Weights of a small mixture-of-experts language model, trained from scratch on English Wikipedia.
Training: a variant of SOAP for the experts, 734M tokens, 5726 steps.
Below are experts of layer 5 (counted from 0) of a mixture-of-experts language model. Rows are named router (the router's row for the expert) and show model dimensions 0-191. Each number is 500 + 40 x the weight over its row's rms, rounded and kept within 0 to 999. Numbers have three digits each.
Before each expert's rows: "mostly gets" lists some tokens that are sent to it at least half of the time; "gets" lists some tokens that make up at least twice as much of what it gets as of all text. This comes from a sample of Wikipedia text that the model never trained on. Tokens count by the router's weight.

# expert 3
mostly gets: ".C", "zz", " Mc", " Bh", " McC", " Kh"
gets: ".", "h", "M", "C", "c", "g"
router:517550492457464503493520449480549498472535501477536464448519454521553452442448486504433537505523571482522562492503534487556521499480447436456475604521531464486500521489553553459480421584439547512523535498482493518491496556489520396448480459411467535537482506521467501446516467505563541517469489496444494442535525515560450550475510519554448524549508494536436559445594560562501553500456453478480555519531443554531468544544458516508452534538481456519542475496509508440538564458515557533519504491458482498504505529407483536515576463530508530462510520462524527423506487471411432488

# expert 25
mostly gets: " and", " over", " under", " during", " with", " into"
gets: " the", " and", " to", " in", " on", " at"
router:452461554558576546475547493595516493526463467598448475478523491507468520467514529559555518454479548468499517457444490540560549501441555533567438491496504485452504441461477483585512470462500506442500492507435571442490557488492479492558537480569473431542480506512512455506535476469551474559493455518587479585519515530514555444540510512489491527532514480481460543529442493567473513524541553546444489449474475448522564524489567482463486511534528503563544470541487543565410525583423461464488471486454490502497525471494486510491503558508461524492467539553491429433491499551539458467

# expert 17
mostly gets: " and", " or", "/", " &", " de", "′"
gets: " and", "'s", " or", " his", "/", "–"
router:452501498487514544430534506534561464486486543490536540558506448461530446434537524509513522431509500481471496482494473519531523538430550463604478510525538496516496486520457512471425485454588563481567528464506491492512484490481466516459586513532452498439511514446517540505527494484508491543471486515523445564549487510502532488473538597481505506502470511531488598542529559508565521577476558452425470496468560519461418523511565452443462521590533557467525507510425499535435556461449486461515505456532570470559515498542449522464538537554441537556425539533444470487490440471517467482

# expert 6
mostly gets: " T", " K", " P", " S", " St", " J"
gets: " K", " S", " C", " D", " R", " B"
router:522490436464496422408511489514478588477570512464463458602450523463459461523453473551489526437498511500506493527484505541497474555488481492505495520497512562471509475525471472484481541556573549543490477492519481476563437522431512436471488545471484458497586466411537453470533452465442498487540543512526555471489527498528542548476476499510537513489551433476408443440454537486439480481556439498566576495570499484520426480477535508465490520496519498520473480441530498547488481442557468510497481409542523550452477547505433602521497476562498439465525504518503446467512422461513476522

# expert 28
mostly gets: " new", " public", "-m", " same", "atic", " such"
gets: ",", " and", " his", "al", "ic", "an"
router:483482502525581490492464491462497458494508427472524527523434564511427502557546542481474521563580489509463505504516457465481457549503499530527484529492491555606486463541569493463508554438536535544563484507478486562485412473571502496501462490505476517503550505464592569520444568474521511476523492474558438503495446519423521508520479515504475476570447512466533469489498429472499557537520478495462519478522520458581502496517542495394525536522412435496480497448490450539516466551526435489508572442491452502409511544514506441492568416477529544492508513566508461464451499537547496547

# expert 36
mostly gets: " known", " present", " built", " name", " Preceded", "″N"
gets: " by", "|", "-", " known", " also", " United"
router:470455524552445490548456486449433457515533519463459566557500489545486541482526507532538448540455563538545439543462492455502463473551563488560481509514528465455510449545462585520581509552536444489502455501536489508554514548481515562550486563555484499504507495521465519507450529531512519442441464475561526564485514510472528449518513519524503502460490405481546506441484524467478554478500513537512561432492588522429506514535608502501517523428486494510526526486446593480499482492524445450468527584448480474498444470440445456554524592517466488544471449514485472511526516427482424520

# expert 45
mostly gets: "),", " which", " who", "\",", "\".", "',"
gets: ",", ".", " and", ";", "),", ":"
router:575442537497520513570553478549526452528446556504492552455517556518527433520529439457485497526495400516500469487481434558484560500527474510519563528528554529435478427540519490486512558484537523573520494493514464538532490482553535488524418533536515480506409532517507456499527495528534528491556549502596550486480463413500477537495527452464455546571428464538490458470517477517586419565572559527432497518443526508467477512556462488549486463514486510514510538495560470499453487548453512517492557481524406524508471558517600468467454513524509515522524517512558528434481472522467519513

# expert 9
mostly gets: " one", "°", "]", " It", " This", " $"
gets: ")", " one", " it", " It", "I", "A"
router:521484519524398464550547475467530558476483560527526474402436468530547530510465513494435496458536450469556506466509525434486487417476511484433449474512550470491492549481505462499508480586508463507523513475430486462474541585506437565444464543467503606500481544538500449488518584513469555568407509509479505567497507505534477520520540442475436548542545516532538568538535566453483507467508521462485474511496479531581535512473492517544480553548498577503518503516528476547503542532554550451505438475484478512497554567445595489486476556439489467562514516478495519512528544471463487490

# expert 43
mostly gets: " been", " more", " have", " has", " most", " well"
gets: " a", " not", " has", " had", " be", " have"
router:431485536491445500523513498402494555581492499504509497511544475570587469543510495529551447468523447543504475493536520502460441548474475531537492508501508531590560483488550406557534521561574484528471583440490432476524516475479570532563545532517507430500493460464501507512508526466514525519461525490531515521496566465511567536449527501527525468544512494430560506469506530460454480451515552415474556422472531445519559553487523446486503487535488465556503494469493442532500428530548540524488463444492546544517449466560543519387517511459447496544450463507445512451507510561514476468

# expert 38
mostly gets: " five", " $", " seven", " million", " three", " six"
gets: " ", ".", "–", "20", "0", ","
router:581498542481526535538489474403442490493417546479516512492468493516620540476519398472530468445530446541495519467518525492431484418440544534466520530503514544464518430455471498550527537496445520534489533561440483498469593466577523526439522525454442545514497571522492498510489519425465506494510507487520503473500543509514500551482526494473564495535505565478475519583477515433545510484521513530462505451426465486575530552452423496475524517432497470491486503551476499555505486513488480498526430530514453419484473432537481473488501536490519473505555512417528561597506478549462546514

# expert 27
mostly gets: " which", " but", " where", " who", " and", " have"
gets: ".", " and", ",", " of", " that", " with"
router:486466623567500560568446511460379518543452542581473523482589483600510448491508478454579481529447412491510483532492471558484502494491522518535477541479507509478520414496516470485525501492527551552538509487482515475513497479449508505543483538639460435454482542543538499516526457432505586495480461475524506501449503480516500490514512471474465509503445452521574489477544466516549509535486562496435511429480539503514416544527568472519490487562498465476504461583541481503385492523462474468470512508544446532524479518529520534462487503515466544520481555486501468439487510500485509505

# expert 51
mostly gets: " Her", " My", "It", " You", " every", " each"
gets: " the", " The", " |", " a", "The", " is"
router:422493487509523544449482457475469480497498540528471451503481458466478480451473534470478433510461499509534477567455584484523562495545475515462390452587519516423533513494503492539498503509481524480526466420508499498516503534476501561471510469510456434487476457572449526526527510501439497494486480458538568550566502484546489540517411518502481457410507412515489518561509490556444531530494586476434505458523489473451556491474575432547490414589503550551450530493462508524508448423492549501561486537524518493555482523453543507557496557511567483478459509534513485454547576482472556522

# expert 46
mostly gets: "19", "20", "18", "99", "09", "04"
gets: "19", "20", " ", "18", "17", "16"
router:519538515493506556450491525444523508513390470474472516512514490472551564501559525531433516499486508559443457469484446432488508440428561437452494544522453551491511537463447537508583517437497552567479476448464547495443510475500501531458498506453522529523573552564460443494416541490481572505453473487511492473443503540559458518565537586506572473453509485518519548471447499490508448468432505441536527510556465498466436544504483502461464559396507473469522531533452527544495499500523433468480440507471457517503500383510479568470455485490520455498480527538491558485480492500472439519

# expert 21
mostly gets: " its", " their", " his", " this", "The", " another"
gets: " the", " a", " The", "'s", " his", " first"
router:499479534520546495488428472521393553520450538510537506491520507595539556481533544494488449499569425456451497551499589463526522417540509524493499538468475563515503523524507511509481481459504464459484485534501483478461467531488535498508515534579465494502541498508493496544531539490460449500501472515485397536515471507457512495523440496528502582506553527486563505485479450532470492462489528496446463433456520387529401480423503500502545565507544458480527509548507446551472477438567550501478464491442511538432480466476453423488458504432471483575506509476462461470566600528527509414

# expert 26
mostly gets: ";\n", "See", ")\n", ");", "-", " Website"
gets: "-", " of", ":", "\n", " |\n", " from"
router:495505529502570482506459500532512418440535510553455523485510501432497556460518434517527497458469500473515508542436489486434478416512504491464467539568518516449461404465497457527534547515466493475471437497520461535517481532435547497517464564605590516448499550519564577569451447487524473538490495508510479513424499450550520493460438514482480482450435488514461445557484491469509452496514484521494482391509486501434535526559556517480531451572482554447545520470491568532558513405519499510476518481487460480482544524547458524515509536529455524509480445493462491550455433460578562507

# expert 4
mostly gets: "06", "02", "01", "0", "09", "88"
gets: "20", "0", "19", "1", "2", "3"
router:582557500607510580458519477430499521505438516456484497462476475459577557529545505495522468577550487563497509513452447481433515436391535495467478439517537520475491564499487571515522517549463496529516534482485519472489542598494476525427480554440504521479556573507472459516471558501511593475471521462514535466459521493542430540594559509478519437520507499490454570542544551455498439460512492444488502526534474568504485571536506575503451502465528518432546497488508518544505494534481495489538489594444538492495524468530508521527504509500545470487529472484492572500477494469426478512

# expert 55
mostly gets: " s", " used", " released", " found", " made", " did"
gets: " by", "ed", " for", " in", " m", " with"
router:455502560537537533424462413488438557556505522461501510573487475521491565522469510525580449521518550431473484560452554511547489480475479540473434524562501492545544488510490495542600500499585516537475486478473554515506527511477429507482503515503484490521511523472530496535513488402587507489382515498569551452456569540516559492505504533539442516482498490492510526475513470440448528522501568547515577487548467516492454521562547523485544517447505462566500494465522497483450499521493491461432445560555471528463484501534560540455446540473476507519507426448495423431486435496512459549

# expert 1
mostly gets: " (", " \"", ".\n", " =\n\n", "_{", "("
gets: " (", "\n", " the", " \"", " ", ".\n\n"
router:517510517484572401469531503561496537525472579564488534490463466467487505551553445571462521419494463535503530537533528507477511481495568502453533512556452459537457484488434456480445459448498552491495500446471496541552507485497467382515492458479565486546436512443466554495516490490482525504593503510576548507528506539514563546427462509511522543538465453559497472526429481468494435517560448504480528453543436435487521533525474474487474539522541557464507537458541425550546552503532540513532485470489501551588549435519511551436454474555488475573526477492524484468475496466550524522

# expert 30
mostly gets: ".S", " F", " third", " No", " second", " M"
gets: " F", " M", "th", " W", " C", ".S"
router:522483489455511483550515428552530512463523466485490469499461563517516448508480443519492539402557474475520448501500539522562501509460523468479429461502546548473497472557536577500558512494381490527496541511426513469463469528455450513484511498470419486470544535498550537541491515534450441427492509538501459460487478528428521565485495523539540518581570491503548500465410513503541516414531514556500558509518492444470597534492488522475493493464470484579514483475487564522529579504542520475495562438433504519483444544482492462452466458462457481490444502515485444529398417467543487485

# expert 13
mostly gets: "In", " In", "\\", " During", " in", " At"
gets: " of", " in", " on", " In", "In", " for"
router:563492532493529499469466581496547527483558485480466497509531503465454494542462487490487519488565542448458499542421534499499486510480521568463463564527486492445487551447485547528475460460417585466432509496436512511497486535463507437449442519517540445491500513508468488479512505518541447541406525474522473554487523556491440539516505567564478467502549484499420530516491403470447495470454432531533511485476460528552561565545491520550514480518489434503470480540481520459522493516535489460488496543527464468366530483527434495562497552427475534467434545485560483577525457541518544594

# expert 52
mostly gets: ")\n", "\n", " Ed", "″E", "í", "\"\n"
gets: "\n", "-", "|", ")\n", "é", "o"
router:441535522575493498495553544535476453483583435497584481473479451488492497534495524538496563568374569527507543576488474523490467461579497472454459482553445450542505505481479500477435428569485525512482453565479502571507528519500529521470528465497582522472512540456478501544427473525520574540509517494423550512532470534550475429497481497477535529592513474523483513472503544465481484481561459459530564478474478517510495469400461497463501482445507514497517485492482498462566499488467560532538524461400489495596538550493477469500573454569537526474493527520464531570471504486520492529

# expert 48
mostly gets: " September", " January", " July", " October", " August", " February"
gets: " ", "19", ",", " September", "20", " August"
router:529463478430519481525477502497467455575462490459555542547491535488531466412607529474427504461490567527480562449465461457514519501518509451449528503444547596492565411506425516556599499462461469498473503494467470496527485515519525517497456578460578492497504495512485438483533553478474508496542488476510466491553530502537500569508551556544543537468468531501514517437457513479489454491465479491535450542506518481453527536450428447492533536514497551526504509562405524494575500486443412469581500472523466541441497463585480448510453515461587478523476531487535461479512520544469490504

# expert 49
mostly gets: ".\n\n", "==", "\n\n", " |\n\n", "===", " l"
gets: ".\n\n", "\n\n", "==", ".", " |\n\n", " |\n"
router:485551533501506541437559547529479516571544468505468575489487500424457429502508534479493499503552496580480521512486527484556439502485518508506506522529571498540519504559503445444548479542541577501486524513579566510498486515461385515521468573457468524485467514452459473494499430558459531446558493482521510472590443524535549510469474499554487505481451538492475477540498488504508443497440454520480465499521534542485474540467495584405515470467466512456523545515513470414460568491481544458518577566606529506534535400436535505545411515495482489523470492476477494544466512526490517446

# expert 20
mostly gets: "4", "6", "5", "7", "10", "1"
gets: " ", "1", "2", "20", "0", "4"
router:551536480578512552471423452413484530533405478478492447473426515474569516500517521555491453503543461571413522481508489504489518466395540467485550449463548527514506490512478507536574533467476510485478517497481424442426519464558527509445514608483461437539545560535470489550458580529475505448482532486504451497474520512504445510567550476538547510460499502515479576447482555519481483500500528496513431547556428548476503547474455555493552485493524475484449546536515552541527484531539472431504504490512506543558565503526494436569514479520547419492498454484503549495523499517519546462

# expert 10
mostly gets: "\n", ")\n", "(", ";\n", "_{", "\"\n"
gets: " ", "-", "\n", " |\n", " (", ")\n"
router:519490574535535476474506558534523464524501529577463521484458565475491422506582478525561475471430489522425495501517461486387488459490514543505520485569460468534478508457465445500481537499489493463483536528457492501461574511584512508514464509475543513528563556464467525581480487468548523493491534535524547511412461521520502508534415482487516539508407453528414465558488494473507466418560510517464493494533510474505578522500461522448461469481520551452442519474517507535599545469507516501485443466469460462526530516539484438525494503519421434560476494424511507569459480485582570470

# expert 0
mostly gets: " October", " November", " September", " December", "In", "On"
gets: "e", " of", " In", "In", "–", " there"
router:447514534467593460533543560420528550512520460519583540485526496446566449521480511425566487414566461442452472479528480462578501501424462531434458481458591481428480517541464456519459525458473495453529557472492540462588541446462488519454511435522548555450536515522450493499500470499477424477554494492449479499522524482565418502520512572450485519528515468469457491466452507448510450514459469492493461465479498456461459564540516444511525488528470481504521486483475454467559440534457477509586480494518476432480499500500445486545482517469537521459492484594446516533476542482526504475

# expert 37
mostly gets: " York", " Arizona", " League", " Texas", " Cup", " Angeles"
gets: " |", "\n", " for", " League", " York", " B"
router:543519469597527524539486491528491461392482508531446422370478558465446491536525479487486473482459563525511522399551469532489524485564500534527549421519518454496494486517506446578520460508483489469468486585488448552484545487533492481481587477468486501454403526548488512429532419497528459495495526553488495436448543517485453468523537507496561512493495542511425483473568542461479495444482499503487495577451511506570487478459522548503470553473540503424474464493498489542526459442485541544536544576503586519549525558535487483552523482496519479493497518420495490518473482468459499473

# expert 54
mostly gets: "See", " County", " French", " River", " Council", " Grand"
gets: "\n", "-", " of", ":", " de", " State"
router:562530477543538566442529583498524448457542499437500539527527519452462525518532489542527569576474534514548526496473501484490516444565521503532497452546456457485514531524474537489423505546557534483490487375515565515540501533477536516595475453517508482469462481554510469553528437595497535499479517514531537535563436432459500506444492481530555486410570486502510442571449582459494489453509535490506461495545548513458507505495480494474511522544500495412505545474536537447543523430551500548515550520533568521509503495507527560498477538463516494518534538462550475586411509473551526476

# expert 31
mostly gets: "″W", "″E", " JPL", " MPC", "}", ")"
gets: ")", " ", " |", " |\n", "on", " —"
router:499539480521474469569483537513548527562520503519472503430483449481489511518445476518441467543562486494487474464557486439542542486492536551539463439522452460514451546514428419504456531454452479532448503500501524544525487509601493552549585470469506565551473541474466537531489528521456518462516442488478511528508493549456530414514508453528456471507434551569467565460496498467487557495484477568519496488538489524525518420527495514533531517502477500579419454527453537437504473488446423390496521490464452510557511475484522474557580532468453508514410435436481475575462504457508475515

# expert 23
mostly gets: " at", " in", " North", " north", " near", " south"
gets: " ", " in", "–", " at", " the", " on"
router:527509487554561521499497448526544493547476505557475511461471530482499534507611485572465518458512511430486480447457526424467514579535512540492525449466505499454480474421405454505453422456464498426472517471469558530512560509460494459562494474462485461586481517594495495440532480452516452501447501523504527524535489509485519534529539562467447526491479501487447471550433544490456463465528531517459491543525520538539552527474474512497528519476489447506401516535406522472572509532422455476509477533480462475400502494501504497493506582463476462478475536573517413564495476554550484486

# expert 40
mostly gets: "°N", "″N", "(s", "   ", " Website", " Coordinates"
gets: ":", "-", ".", ")", "\n", ";"
router:481477487519458548417476585578543437544555497459459521490537566475439492439563534465494518529487560499592454569466514519452473437526487432522481463563494520495481499372467548476504492516488475455515492568585517541528530518471551558567504475509524518549478520525497519512494482538518567518447481448517466459500552529547485464500509503509471526470532480478543503544479485475454541483414513502496494543504522557436501501496488505423529478534485500516607522439449531422461547434510446520523473562514478444434507437471532474526451563448551499506503465440522484592483497527510518492

# expert 2
mostly gets: "%", " population", " land", "″N", " %", "″E"
gets: "%", ".", " population", " were", " a", " age"
router:532475539578480521493456536501517487475511479562547580447566409538507482575495581480493477442514522532461447437530531451432529474447511535541503475520409484515502446496469463469497512530418478466453571591494540481515540478592458391523452448531444522554519482473445509517521546545463498487471466434435489423487529499487483476465533469599427460488521501502479486474553450477519479504498548631505513412495559480507521510509476499556474482505533452476515478516542539515509482464446503536476506481501510437499461485486518535511514458515573488537495461568487538498535523464492480537

# expert 62
mostly gets: "born", " politician", " born", " footballer", " medalist", " professor"
gets: ",", " (", " a", "),", " =\n\n", "born"
router:521498485489514520600577538510497364484505523409509522406527513433461530503552569541465509460512512575534542490517476508560439531577529462499478530489505481492451519481453580503530525490563519498495380513546521459556396407483502541527467505538522519455451474519493496461511497528538502459529470502487500465504584564487533482465543541488464396458528536489454499545489557435524495562444479491549559502541535510524542515500526504521464525510482440410460464507496460507469480515471568502444515478479494479523492501428534505549442522458566497499466489491501468517489514498445530523

# expert 29
mostly gets: "op", "rap", " cl", "cl", "zz", " Top"
gets: " of", "op", "k", " the", "ch", "ip"
router:431509458562471527549553451495564566471495477533504481564574482532495460601479499559472473568444501465456460504518498487459474441552547430487510479516478538455474463531509477495515455409484482450525476549439540507513493482540565444491506456469520505482507439473552514527429460568460407491540543464478487525442469565480555590480481504559511485479571493527469435491515473547553513473476464469479401534487494539541560523515486536545501464529470411457473438539467473468534463557589478540547513484533447482578495472487488540457479503467543527479455490477465565472511508470506510465

# expert 32
mostly gets: " was", " would", " used", " could", " they", " made"
gets: " was", " to", ".", " is", " he", "ed"
router:532480569551479550523479499475410550534512546546468479558548440528585479480469472476580489548412483469490545500435437527465518553529475521481501441453529470533498504458484457522579464532553483520526473457495468488489548468466451480521552520579553487499422489522461516463517500482568604521483518508420522465463523527567517454517469453532561485478489478499543468479548528506492552546551556448505544533543517499477519531449557511467416559548520503551535415499592480495478518507440495528544477510442509564550454439556530487481544545525556518498549487504449499439455478484502472524

# expert 5
mostly gets: " JPL", " Votes", " Length", " ±%", " Coordinates", " %"
gets: " ", "0", ":", "1", "2", "3"
router:574524505526460565478480497460520483501506516447491524495511440514506570506489448454531414504502481528472434476507504385470451504516524468441513522552494605479561454461471528548456462549448549500498501493514604501440541480454562574489503512476544515536554467500469517494448510483509490497497479453547433523505563472543491534525511467513569461495558468531545530583502527487475481541507553474479590473473506544535539474501500553462533474469494497506562515531519546435514485409467386507544441568482443456501442440558440485520462561523529473474572463471443515527494464529483463499

# expert 61
mostly gets: " as", " became", " including", " such", " As", " called"
gets: " as", " a", " to", " As", " in", " of"
router:479470513456533568507535473543533483574454481523519423455485498450486542491504506581560532494557529442570530454545455539507527513549437526462431531577471518538510552536525478521522558493504438451513482539488455535459492452452470478488579503553584455464504541474514515506543552436468477569498499434440472434491539484544398557514470524489452551560501505544476476479474554478470542525479543460474510534481479555470547530463508465453552501504436523504491542471559513459468476491514456510603474535531429480415462520504436535539557498524470508475519567477404526516528517516480459474

# expert 63
mostly gets: " would", " He", " can", " not", " will", " could"
gets: " to", ",", " He", " –", " not", " would"
router:449464563434522538518522478536532573513503541523457420490507509493531455517443491523544553440474482485523467526503450594494529457419496532431508541459599568424495538541502450584510526438570488487441438486546536458478511421507523561469487521531519510519506457454504439531453565437506506503476533483491580481552516457483476509467448499534497441535420457506432536504422515535538497568563503507520488518508474527467499521520477502527555449563482574448520527473504522557484530498451550522499524554530496495525421516582420530464506512510443485512465526478453457522476455504456521529

# expert 14
mostly gets: " Award", " %", " Total", " Votes", " won", " votes"
gets: "|", ":", " Year", ";", " No", " W"
router:569450530536431492478504553553506514474540528528515466479483566538501524426512485569536466500517527455479505471545546530447538543548449486496464475488504494469572441554487482522512469518483520491512541557525483474462527526490529486445584460534513643523460458511450549503417565549551508482449467481476505445470500430515471489534545443519472518528524617487522491488559505504430535476467517545506504568497536489446531517498484554477455514451580509476509498490474557497561442518577462533537411507475524492550529493431569478513433564583499479514464448499435504528545456532482477485

# expert 58
mostly gets: "ira", "ima", "bert", "ille", "ara", "va"
gets: ",", "a", "o", "i", "an", "z"
router:504551489526508504529560485473517443509466458488532479504502478503496444482486479486446534601515509513538471497553457532550545550526519463479514570462473445530476560513534520432464450457492496533535537478491454576588459509539498442518549428477559518516491488495464462434466454498465521526571469501535556496549497477544512473450517492484494535515512532570502521461449541526561529581533486469511477564442451559513485473531443450478529431491570541434487529428458527439574511472463548465456557493485472503539520566454545503482548490453484565397524536534551502547438460519426542578

# expert 53
mostly gets: " K", " T", " J", " S", " N", " Ch"
gets: " S", " H", " T", " L", " P", " K"
router:517476451420481439407540484519505583486545527480488533543439509460447479524448467538492504386509494535494540509503499595508503535501463502505471518504483561481468501524532458485456505573560541544499487503500478505482395502465496506464520480452492498524601508439505464485533449417438506526538526509538589478508511515528534562459506494499511524512493429492446445463481485505469461530551469475581573542553452469522436485452558475513477473510552506533479519416526492543520476469571502508530515406510535522535446520495434551540439501556503429470510545525537449454514447488498492591

# expert 19
mostly gets: " |\n", " between", "===\n\n", " during", " ·", " through"
gets: " |\n", " in", ",", " for", " from", " at"
router:502550542516550494543499518560524460519492467530449560444483459501492536527562479545450530503486509508543533497487475511497556499506524550544530484500500471402460459511495444503447486484511530446423511524519544529532546537535464506528509490528522504483489500521505524511560438404516461550486466540515480503439478453459534535413506541552512490518449524558414576568482497542476388492522560588475472521398459542541472534604509494460515446529536546473509500550535502482542559567422519494551495485532492525471527538580496521441488519594513540473500508574487459491501511479596548503